{"n_layer": 12, "d_model": 128, "n_experts": 16, "experts_per_token": 1, "d_expert": 128, "d_shared_expert": 0, "activation": "geglu", "moe_layers": [0, 1, 2, 3, 4, 5, 6, 7, 8, 9, 10, 11], "router_score": "softmax", "normalize_top_k": false, "routed_scale": 5.56, "balance_loss": 0.00292, "balance_bias": false, "init_std_router": 0.0389, "lr_router": 0.000513, "n_head": 6, "n_kv_head": 6, "head_dim": 32, "vocab_size": 10383, "norm": "rmsnorm", "norm_place": "peri", "norm_eps": 1e-06, "positions": "rope", "rope_base": 10000.0, "rope_fraction": 0.25, "qk_norm": false, "attn_scale": 0.177, "tie_embeddings": true, "parallel_block": false, "extras": ["capped logits"], "init": "uniform", "init_std_qkv": 0.0442, "init_std_o": 0.00736, "init_std_up": 0.0442, "init_std_down": 0.0057, "optimizer": "adam_variant", "lr": 0.00168, "lr_mult_o": 1.63, "lr_mult_up": 1.28, "beta1": 0.9, "lr_head": 0.0159, "grad_clip": 1.0, "warmup_steps": 592, "schedule": "wsd", "decay_fraction": 0.708, "decay_shape": "pow", "final_lr_fraction": 0.0, "batch_tokens": 32768, "seq_len": 256, "doc_mask": true, "train_tokens": 218900000, "steps": 6681, "dataset": "wikipedia_en"}
Below are experts of layer 6 (counted from 0) of a mixture-of-experts language model. Rows are named gate (a neuron's input weights, with its number), up (a neuron's input weights, with its number) and show model dimensions 96-127. Each number is 128 + 24 x the weight over its row's rms, rounded and kept within 0 to 255.
Before each expert's rows: "gets" lists some tokens that make up at least twice as much of what it gets as of all text; "mostly gets" lists some tokens that are sent to it at least half of the time. This comes from a sample of Wikipedia text that the model never trained on. Tokens count by the router's weight.

# expert 1
gets: " of", "\n", " to", ",", "s,", " on"
mostly gets: "ic,", "ton,", "ion,", "ings,", "el,", "ey,"
gate0 [104  92 102 132 131 103 163 152 129 138 131 141 136 165 151 173 105 114 129 130 111 136 162 154 138 123 142 139 100  58 154 118]
up0 [119 150 118 180 148 126  89 133 160 149 145 156 152 169 111 135  90 137 127 151 158 157 113 132 131 112  68 125 149 129 149 102]
gate1 [ 98 151  78 138 133 117 131 126  89 132 141 107 139 172 118 144 126 111 125 105  92  84  98 129 138  98 118 157 159  80 121  63]
up1 [115 111 131 151 171 106 101 158 102 129 154 152 114 167 151 193 145 146  77 152 121  94  96 106 130  66 109 137 105  66 138 172]
gate2 [126 127 156 110 150  78 100 164 129 166 151 111 120 157 143 101 143 134  99 132 104 146 130  92 138 130 119 107 117 122  94 128]
up2 [134 115 139 123 134 113 172 113 100 131 135 147 148 139 124 105 122 134 159 121 140 103 105 113 127 156 139 126 132 124 101 106]
gate3 [120 147  98 158 122 116 138 115 115 135  89  90 134 145 129 104 135 171 144 105 120 154 121  80 112 125 167 134 119 153 131  96]
up3 [140  62 153 149 151 136 128 133 123 109 136 142 117 104 117 149 125 125 111 126 150  89 117 133 179 126  90 138 124 142 120 151]
gate4 [155 118 109 120 109 156 159 127 133 144 136 122 115 129 126 150 151 131 144 118 116 125 154 157 113 150 173 105 147  96 128 142]
up4 [129 139 128  89 140 117 151 142 114 141 144 119  96 173 157 174 134 131 121 117  89 157 105 143 137 115 111 163 104 113 134 188]
gate5 [115 158 153 150 142 138  86 141 163 138 156 116 103 112 163 144 134 150  92 148 127 152 140 135  78 120 104 123 146 184 138 119]
up5 [123 156 113 144 137 135 122 121 147  90 140 131  91 145 122 115 134 137 116 121 145 103 142 152 134 115 160  90  93 107 116 119]

# expert 13
gets: ".", " the", " The", " S", ":", "s."
mostly gets: "==C", "==History==", " (c", " Order:", "9.", "4."
gate0 [165 118 126  87 114 116 151 150  72 107 156 150 135 124 112  88  94 126 145 140 166 131 108 142 130 106 159 147 137 156 128 121]
up0 [143 165 130 124 155 113 143 179 120  93 155 159 110 136 168 154 150 150 176 126 132 110 115 110 113 122  87 133 146  92 135 146]
gate1 [171 140  97 127 112 121 186 110 149 108 158  96 126 117 133 146  88 156 114 118 122 160 129 122 157  98 141 163 113 100  83 153]
up1 [134 139 147 113 121  89 104 153  86 117 120 162 118 142 146  84 157 157 119 124 166 128 126 152 119 156 166 108 128 150 124 118]
gate2 [117 109 110 141 123 138 110 163  74 118 156  97 152 118  78 117 120 139 137 132 133 108 107 106 135 124 138 151 136 138 121 135]
up2 [134 100 121 122 121 112 112 172  82 145  83 183 132 113 142 120 164 143 121 132 110  84 113  92 161 140 126 120 140 158 135 131]
gate3 [117 140 134 120 122 121 104 137  80 179 137  95 114 101 119 149 113 142 127 146  96 111 135 119 123 132 133  99 133  95  83 180]
up3 [132 108  81 123 129 135 118 159 124 138  93 111 123 132 123 170 149 140 125 113  83  93 128 156  99 169 131 133  90 173 127 121]
gate4 [ 93 144 130 169 136 124 113 158 121 157 118 131 125 134 118 131 157 115 140 133 128 175 114 103 143 143  69 108 102 117 135 111]
up4 [ 81 126 140 116 153 127  79 171  95 104  95 124  97 139 131 160  90 134 142 141 127 116 135 143 139 131 156 114 102 141 136 155]
gate5 [ 73 138 129 132 106 160  79 173 133 108 131 123 112 149 122 112 105 109 113 130 104 129 108 154  98  95 130 115 162 102 158 126]
up5 [ 75 126 134 127  99 149 149 140 133 126 121 175  95 143 141 126 117 106 138 160 108 106 128 135  65 143 151 129 146 151 120 122]

# expert 9
gets: "\n", " as", " that", " which", " and", " also"
mostly gets: " but", " although", " because", " if", " however,", " who"
gate0 [131 118 104 111 160 101 126 101 148 134 120 149  84 139  85 140 107 119  99 115  93 142 128 127  84 135 137 152 141  90 147 134]
up0 [ 99 132  92 141  85 171 119 101 153 143 113 136 141 143 152 142 107 124 105 119 115 122  97 138  95 144 128 133 157  86 108 132]
gate1 [142 136 122 125 117 115 152 128 103 148 149 141 146 140 164 153 123 128 134 128  97 112  75 124 148 126 180 113 163  91 152 102]
up1 [121 128 129 119 126 163 106 131 115 129  87 158 133 127 137 159  94 118 107 135  79 124  95 117 114 147 106 119 105 123 146 146]
gate2 [135  97 135 146 129 150 140 133 162 179 122  89 144 149 183 123 188 112 142 139 151 163 139 145 110 113  93  91 132  90 142  84]
up2 [101 160 122 133 138 107 142 139 104 100 131 155  96 115  68 141  60 152 100 121  99  56  90 129 173 120 126 121 157 126 113 151]
gate3 [129  92 146 105 126 138 141 117 126 147 141 144 157 122 153 122 140 141 115 123 103 101 180 131 130 171 126 134  96 126  99  75]
up3 [160 113 152 124 136 131 183 139 119  98 113 154  95 140 136 147 123 111 115 107 134 179 171 133 136 185 125 125 116 128 133 123]
gate4 [135 139  86  95 132 152 101 120 122 124 113 117 149 101 119 149 151 141  94 112 150 150 102 113 156  94 124 139 111 115 125 107]
up4 [128 137 142  94 127 155  96 150 146 122 139 139 101 111 121  99 134 142 107 137 159 165 131 159 155  91 152 140 118 132 175 136]
gate5 [138 106 129 118 146 118 121 117 126  94  97 114 141  89  95 114 126 136 110 136 152 133 118 136  90 150 137 120 141 118 119 153]
up5 [118 124  98 128 141 133 130 140 158  86 134 147 158  99 142 108  92 139 108 161 132 172 116 177 119 133  71 136 173  78 129 179]

# expert 6
gets: " and", " was", " is", "|", " were", ","
mostly gets: " been", " being", " was", " were", " is", "An"
gate0 [132 120 122 148 128 124 127  79 175 152 129 126 159 104 160 158 117 118  87 165 143 119 109  75 116 145  79 138 121  69 134 158]
up0 [115  69 141 170 130 109 143 107 143 116  90 126 124 146 158 138 158 133 153 164 151 128 152 134 127 133 112 147 113 141 126 167]
gate1 [179 138  69 106 120 117 135 128 100 111 125  95 138 137 168 161 137  87 106 122 173 120 185 125 165 141 113 151  92 131 109 163]
up1 [131 154 137 176  98  60 176  78 145 103 136 135 104 101 175 126 143 134 145 133 122 169 133 115 126 192 129 124 121 137 143 120]
gate2 [109 159 130 114 120 140 111 135 118 133 142 131 169 124 105 144 122 113 122 130 121  87 133 116 133 144 128 143  75 154 146 156]
up2 [153 126 136 112 145 106 166 145 120 118 132 131 114 104  83 161 133 140  97 167 155 112 145 135 141 122 118 108  88 153 131 131]
gate3 [142 127 129  96 127  83 127 194 134  77 100 154 114 108 117 107 149 150 142  94 102 116 106 147 124 113 143 105 134 182 101 189]
up3 [123 142 114  87 136 129 186  98  66 105 138 120 142 168 120  99 146 136  85  94 112 107 132  80 144 155 141 183 115 157 145 136]
gate4 [ 73 138 146 106 141 124 110 130  98  73 126 142 158 115 155 127 137 150 145 155 119  99  96 123  74  81 102 117 152  71 120 119]
up4 [ 95 134 157 124  87 140 111 164 129 165 129 159 152 130 157 126 122 137 136 133 139 137 116 126  84  88 108 129 150  91 132 122]
gate5 [104 165  88 123 148 175 152 109 142 137 133 140  86 140 149  99 133 110 146 111  92 139 103 122 127 110 124 112 141 118 127 163]
up5 [127 114 161 120 131 113  95 154  96 104 113 102 123 152 127 153 116 153  88 142 130 116 116 164 115 126 111 164 121 125 136 125]

# expert 3
gets: "-", "er", "am", " 0", "im", "in"
mostly gets: " Afric", " mechan", "coh", " 193", "im", " 192"
gate0 [112 103 130 167 102 105 109 125 145 162 135 107 185 129 113  90 119 150 108 104 123 107 163 140  98  90 133 136 104 121 152 161]
up0 [197 166 134 139 135 133 106 101 130 109 113 122 162 157 148 107 106 134 111 146 120 114 154 117 113  96 133 146 132 112  98 126]
gate1 [155 139  89  91 123 138 127 126 159 133 131  86 159 122  79 199  88 131 178 109 119 153 102 133 139 168 129 106 148 137 129 100]
up1 [155 170  98 163 130 132 124 127 120 143 144 111 105 140  99 121 162 111 153 133 170 142 133 149 122 139 163 126 137 144 119 125]
gate2 [132 119 102 133  70 132  93 150 121 126 139 121 153 147 122 124 162 103 129 135 133  97 149 136 126 110 178  97 131  85  84  89]
up2 [163 173 168 117 166 150 139 117 166 163 148 158 123 112 108 109 107 126 136 142  87 129 120 104 129 129 101 135 126  94 175 137]
gate3 [118 124 158 113 109 102 111 123 111 110 155 113 108 132 143 136 148 120 119 127 169 149 159 115  95 139 185 134 128 147  98 141]
up3 [172 123 112 142 150 129 102 136 149 117 136 145 132 173  95 101 114 156 131 174 103 111  51 111 136 104  90 160 141 123 133 149]
gate4 [110 128 113 128 106 144 112 124 131 132 150 102 127 112 132 127 150 148  85 141 156 133 115 120 113 107 196 123 173 140 151 158]
up4 [146 135 151 131 125  94 100 147 167  75 114  96 168  93 141 133 106 115 140 147 140 123 173 155 145  92 140 129 139 120 136 119]
gate5 [157 168 135 158 130 178 111 162 122 111 100 131  80 139 122 149 133 126 120 128  96  84 144 136 146 116 116 142 117 118 136 153]
up5 [120 125 146 146 115  99 103 123 131 128 140 153 125 141 136 100  96 124 131 122 113 124  96 134 155  89 162 131 109 149 149 113]

# expert 0
gets: " the", " |", ")", " a", ",", " R"
mostly gets: "ography==", " Kingdom:", " Animalia", "\",", "\")", " also=="
gate0 [103 110  86 173 127 131 122 126 144 183 133 139 149 113 153  67  98 130  98 145 129 130 102 131 103 141 124 168 124 152 135 147]
up0 [141 110 127 162 153 109 154 121 147 166 113 123 133 145 138  70 173 129 139  66 167 118 127 107 134 108 127 129 147 121 137 173]
gate1 [ 68 132  85 116 155 131  94 148 115 130 118 150 108 149 155 134 154  75 123 145 139 142 122 175  95 122 111 151 104 129 126 134]
up1 [109  93  88 152 118  83 117 177 138  85 118 154 102 140 122 130 144 126 147  99 142 161 137 143 160 134  98 121  84 127 127 119]
gate2 [135 112 144 130 131 109 162 135 160 142  78 125 154 105 151 166 157 142 144 147 124 173 154 132 104 124  96  88 131 145 137  74]
up2 [129  99 100 103 125 122 149 144 104 103 118 122 147 131 144 160 156 117 110 115 142 155 142 123 101  48 108 127 134 112 136 131]
gate3 [151 149 141 105 150 138 117 146 132 132 105 135 108 121 147  72 140 158 124 153 127 106 108 122  97  87  54 162 157 106 111 137]
up3 [ 91 154 139 158 141 131 177 154 123 139 121 126 148 132 131 128 170 133  98 111 135 115 113  95  87 134 159 126 152 121 117 153]
gate4 [111 136 102 144 160 118 127 160 133 157  86 141 157 158 138 105 153 110 147 136 147 130 135 131 124  66 107 113 143 112 144 128]
up4 [110 161  94 131 149 124 102 104 130  99 102 127 136 143 140 125 149 119 150 108 134 134 116 155 136 107 125 138 116 133 181 147]
gate5 [141 100  81 116 144 165 140 112 115 141 132 109 143 203 110 176 128 107  85  90 135 145 139 160 113 121 101 103  69 110 146  92]
up5 [130  89 116 125 149 143 162 131 136 113  98 132 106 135 112 153 131  83  99  92 126 124 131  97 115  86 112 111 145  84 127 155]